From a checkpoint of a small mixture-of-experts model trained on Wikipedia.
Experts: 2 picks a token, a sigmoid router.
Below are experts of layer 7 (counted from 0) of a mixture-of-experts language model. Rows are named router (the router's row for the expert) and show model dimensions 0-191. Each number is 500 + 40 x the weight over its row's rms, rounded and kept within 0 to 999. Numbers have three digits each.
After each expert's rows: "raises" lists some tokens whose logits its average output raises strongly, later layers aside. This comes from a sample of Wikipedia text that the model never trained on.

# expert 32
router:460491390525500532500511572537532468501485473554450471474507588496515526472484512544510389495475454470482520451533471511517497535558464476514454565503482509480462504454478387403489519517541451495490442477461521486445559533459485471496436523532521533485526447531497523441539458477497536491480524474509512461459498489471454511452543545449529430490536510517507501519471466465527525560484448477468439489530495538461476526419418523487500544554516482501465502577566509507489510453477562501544470498506425415468455437481491510455531568433432501421463444466512462529448499372498529484
raises: " on", " in", "-", " for", ",", "it"

# expert 40
router:502461406519559505479493518510508498454507529504575464454520505558515507433526532488578470493497572481553432524495492453487466429554513495496507589433466532487457559510511525484491430442499494510532534568512471514540501511462516469434552504555465599459513501510485500434417541490563527517446567467513518575506492458499479548513552494456544474473506499535516556546598455451543534486507522456479462542493542538482456487486473509413582478510512528458470463543541451456494453532497475497490461533496486443502501413489514460514502571397505484480500506500532526464492561509633491463
raises: ",", ".", " and", "-", " in", " of"

# expert 14
router:541536436505468397502518536510500445493581491543522466504523410537492479530546478566500476429535468522513435519458501519502486530457533597523435549471447535438513563466423473415451545472513477498479444508500518501467457550453469515520525464492481503513514529487460536485513478502554554480500497501525533553455600533589507480498502556479531487471487500535433528485512414414490510531449462508520489522463494591432473484431536497483483472444519465469498522431548490427496453524489493470470420467504459466413502505521417420441492544508477498435486490473524518459453448505548505512
raises: " ", " c", " F", " \"", " S", " C"

# expert 44
router:571499495471536433450584527474516432506472514468507495500488600485489457508490513503521444466453519508525522535485504524501484501480430515485404570488473534532424499587461498482556540545517461538568486484499553482507505501483513541508505462539425489506577566564492518478429503491509500509517519512497536473504533535516513551464495510466583532479553509486534537473515506504473546429611505404478449525498487533488407541434522521430545500520476553474515472457512518448432506509480509456599465486457495456454478474472485467517494500513530446525463501367520593459425503474504527443
raises: " the", " a", " in", " other", " s", " his"

# expert 61
router:505498509504499480532534538518541533547517530525565484484497517537488466472524533586532477482552464503500463416505563416491505507551485499441520516479481501462494544483513444449552510449521478502590532515609545461478524548493477517445529452527461542415461509545438506478511522464565521440513480476487521467425536503494409531490534481468607490458554515524427560589527494432477519448565439480454481553517472547458473492486512553521518489497580522502501471583525515532536466546485496502527503482545478402502492409576487501485514499469523458526472395507520503416487479453481509474
raises: ".", ",", "-", "b", " to", " the"

# expert 50
router:481481518544589480514518575497502502464565549501480524465639508473456463516513524502460472473468478541445533459524500478561480441463447515454539495467401499442465551546466483468479487421585469473467535526481440595437463545488502529491495504545510503469579496590556490441487485458566474527535510572483537510461483520503540506513471431515556513470557479501493509485546450540487554487523445459470475520549477552458484539515489511524514495492493517511511490567504513428531534513454458477511528454481497499555541514552481485513579460450455504508484506453604552388508491418518507479
raises: "S", "f", "s", "c", "w", "M"

# expert 63
router:443521489556450502452548594645543519529571496485496493465506525526476508471559494488512474452527515493480509447515582473478509451502484473508462543508382592534506525465460483456538445498516423473496555527534441472519473505549495551501412522516472555506517460572510493466561522448507581537508518482493492563514490457546513500518484529460469485479506504515477536584502493484483540457525499487427461618524371557482429471490473505492583535508490493496500485502504489488483513485516447486498478510549379445444511521502475421484544476509515543530519468469521506484498461505535476531
raises: " he", " a", " the", " they", " it", " an"

# expert 48
router:487494374515520449415526544506474524544515526529503510478513516593543489493430486498457432416509453463503514518618547450499499568494432518468428506449492466461515487485496482513531498481489539583516452537488418522475568510536504551489513493548503593517478507501406494527514415526572521512387546553504512488487486472577428532514516534476512501478462529578430483526495466456590503504522478553489462520494508563469469526473451515539500445473482468544545477525465457463518490513494501501559417484540437482488502500499470444520476512509512443536561496496545491451458486485457524508
raises: " of", ",", " in", ".", " a", "-"